Weights of a small mixture-of-experts language model, trained from scratch on English Wikipedia.
Training: a variant of Muon for the experts, 517M tokens, 3553 steps.
Below are experts of layer 7 (counted from 0) of a mixture-of-experts language model. Rows are named router (the router's row for the expert), down (a neuron's output weights, with its number) and show model dimensions 0-255. Each number is 200 + 30 x the weight over its row's rms, rounded and kept within 0 to 999.
Before each expert's rows: a language model's description of what the expert responds to; "raises" lists some tokens whose logits its average output raises strongly, later layers aside. This comes from a sample of Wikipedia text that the model never trained on.

# expert 54
Description: Capitalized word-initial pieces. Initial capital letters or fragments starting proper names and place words, often after hyphens, such as Trans-Mexican, Iraq-Kuwait, Nile Valley.
raises: "ren", "ott", "rom", "ood", "ouch", "un"
router,236,196,215,150,185,257,184,201,229,207,217,236,176,245,215,222,195,187,210,199,235,205,208,208,195,183,249,238,182,264,201,206,199,133,206,164,193,207,251,219,237,211,201,169,233,250,131,198,188,128,202,213,200,189,217,163,196,187,169,151,203,198,195,223,252,111,217,196,241,218,183,169,241,176,193,180,225,189,219,210,215,188,157,221,208,219,216,183,226,247,183,175,228,182,195,231,202,198,201,244,204,179,149,256,225,212,181,208,180,186,182,224,206,247,217,179,237,204,205,184,245,206,185,180,199,179,247,170,210,209,154,197,165,161,195,214,179,129,141,184,183,248,196,216,240,255,205,237,139,204,164,169,243,261,218,129,167,206,232,240,233,207,197,199,223,221,203,222,205,248,183,157,175,212,240,161,221,207,228,223,217,212,193,219,190,168,189,179,215,145,178,139,202,214,222,210,284,114,214,244,154,179,223,194,215,210,165,231,158,182,266,250,203,173,191,160,220,232,201,224,197,219,189,191,225,224,245,215,194,216,215,165,153,206,193,223,229,195,227,164,191,188,176,194,148,222,163,250,213,202,170,211,245,204,185,188
down0,224,227,239,233,210,162,207,240,227,240,183,194,175,236,193,172,160,234,222,109,207,203,177,189,214,231,196,227,222,178,156,197,236,198,194,165,177,240,240,229,184,181,259,236,165,183,205,187,203,195,185,180,181,278,211,212,207,211,163,177,212,185,223,176,197,210,208,243,183,185,196,121,147,118,219,161,174,202,204,187,218,248,159,179,194,203,172,195,211,217,162,197,218,202,203,106,264,183,226,252,205,188,200,157,214,209,190,178,231,223,177,139,186,183,188,219,207,190,201,182,223,144,262,224,190,192,143,220,211,189,197,202,235,171,192,167,157,198,216,178,145,248,215,176,201,188,218,199,263,199,189,209,148,218,182,229,227,171,224,208,202,158,178,226,199,224,223,224,170,228,148,155,201,195,201,219,202,233,198,146,184,250,195,134,222,247,193,176,191,222,211,241,195,251,246,208,196,198,185,208,211,223,224,183,220,205,172,210,177,195,142,234,254,172,213,228,167,235,181,218,171,256,202,183,200,214,167,227,181,210,220,173,160,175,209,215,251,215,207,161,179,228,179,210,217,166,265,147,220,178,191,117,223,145,204,204
down1,221,178,179,190,194,207,180,195,207,189,200,196,166,206,205,231,127,217,212,218,244,182,223,291,229,116,198,166,196,156,181,157,227,239,186,176,232,181,197,164,253,210,224,179,190,175,226,167,205,234,187,158,253,213,285,198,126,149,194,213,179,161,211,205,164,196,216,214,122,204,234,197,165,208,190,225,186,224,219,217,254,225,176,232,194,203,197,150,178,234,198,239,241,212,207,143,199,223,183,188,193,178,210,193,202,207,164,206,176,218,181,192,203,216,258,182,192,193,210,195,180,200,190,213,266,215,176,232,206,194,203,216,162,153,206,227,216,170,219,213,215,212,176,166,190,188,204,203,187,166,240,215,223,221,261,166,181,220,171,178,141,192,216,193,164,213,222,168,205,184,164,167,219,193,152,181,231,196,206,170,211,182,257,218,235,152,186,180,158,177,219,225,172,197,198,181,221,219,192,272,200,168,175,186,226,188,182,208,167,175,230,157,147,241,251,166,153,151,209,221,196,218,217,247,204,195,205,131,191,185,206,216,192,126,181,186,177,243,232,180,239,216,168,221,217,143,241,292,203,185,215,272,202,226,227,196
down2,188,189,222,241,185,182,235,194,252,202,181,212,193,200,195,180,174,188,237,214,180,270,233,193,271,184,211,213,222,207,239,159,239,220,223,240,187,303,203,203,221,172,165,290,171,256,174,221,153,153,209,251,217,169,208,228,222,191,243,202,164,173,202,172,155,180,236,196,159,199,240,149,152,190,191,198,217,166,186,199,206,215,207,166,140,166,184,143,132,138,202,197,187,194,181,217,198,178,206,189,190,159,223,191,180,243,160,221,178,196,239,178,204,210,215,181,130,172,188,258,201,218,230,182,212,201,199,154,197,254,182,218,220,215,235,224,209,195,195,236,191,173,218,196,240,186,226,231,143,196,225,252,241,196,238,158,176,188,170,204,154,187,179,206,210,181,201,192,211,200,167,201,206,179,173,199,274,113,203,189,227,216,201,217,194,172,166,215,194,145,284,221,178,207,193,169,262,230,230,203,170,196,199,202,196,177,209,224,217,249,180,205,243,232,239,219,212,236,228,239,247,210,223,184,167,191,230,213,198,191,187,194,233,225,163,238,229,181,229,201,207,178,175,205,140,194,242,204,203,168,227,181,160,176,165,197
down3,218,199,194,157,212,216,227,183,166,182,222,229,205,188,214,271,173,179,237,184,193,228,205,217,264,245,223,160,217,188,179,187,218,229,232,137,157,177,229,214,196,168,271,190,172,210,187,178,189,196,235,204,233,217,191,222,206,214,181,202,118,223,176,189,165,183,206,186,215,234,214,229,184,254,228,181,187,209,134,195,258,208,240,164,178,143,194,135,172,191,188,248,189,198,205,244,235,212,220,182,199,217,150,181,225,186,193,229,232,221,224,241,234,265,225,190,160,189,139,203,216,154,128,230,180,179,191,217,214,243,223,190,187,208,227,236,232,206,165,189,248,149,223,225,247,241,211,206,163,223,218,215,244,210,169,214,138,190,165,157,156,199,174,192,200,218,193,231,144,197,155,200,170,169,144,147,253,194,220,215,160,222,206,202,197,195,232,167,207,285,240,172,207,177,225,244,123,239,178,164,232,204,231,207,207,196,176,203,187,234,218,233,230,212,184,221,139,213,261,265,195,198,196,197,211,172,249,178,182,183,183,217,223,174,189,159,194,198,189,226,178,174,206,197,218,237,195,201,179,193,198,228,206,157,207,205
down4,229,234,172,175,157,221,255,179,203,185,205,177,177,189,231,179,216,228,233,201,214,262,172,226,194,218,125,182,206,187,162,212,231,213,181,259,201,196,187,160,194,227,144,240,206,148,213,216,136,146,169,238,187,189,207,131,200,227,198,238,233,156,177,181,175,193,184,191,208,197,208,192,217,229,203,245,207,219,166,151,238,208,164,170,180,266,177,167,223,232,156,143,207,165,209,201,184,137,171,235,235,200,216,188,225,176,234,181,187,209,216,205,101,195,201,219,105,211,234,172,173,232,232,198,189,175,247,223,191,170,222,197,189,208,209,213,172,199,186,210,177,206,220,221,214,209,218,207,188,211,220,202,221,184,116,202,230,183,235,230,166,158,147,200,165,130,156,245,224,276,175,187,184,202,188,248,209,195,210,233,205,202,216,222,201,233,201,132,197,210,247,226,163,201,212,197,200,174,195,187,157,234,205,261,207,203,159,198,242,192,214,167,133,193,195,198,238,195,202,203,192,174,199,236,225,222,207,137,208,221,211,197,212,216,205,166,223,242,211,144,199,161,257,165,212,221,227,187,225,213,197,146,201,244,197,199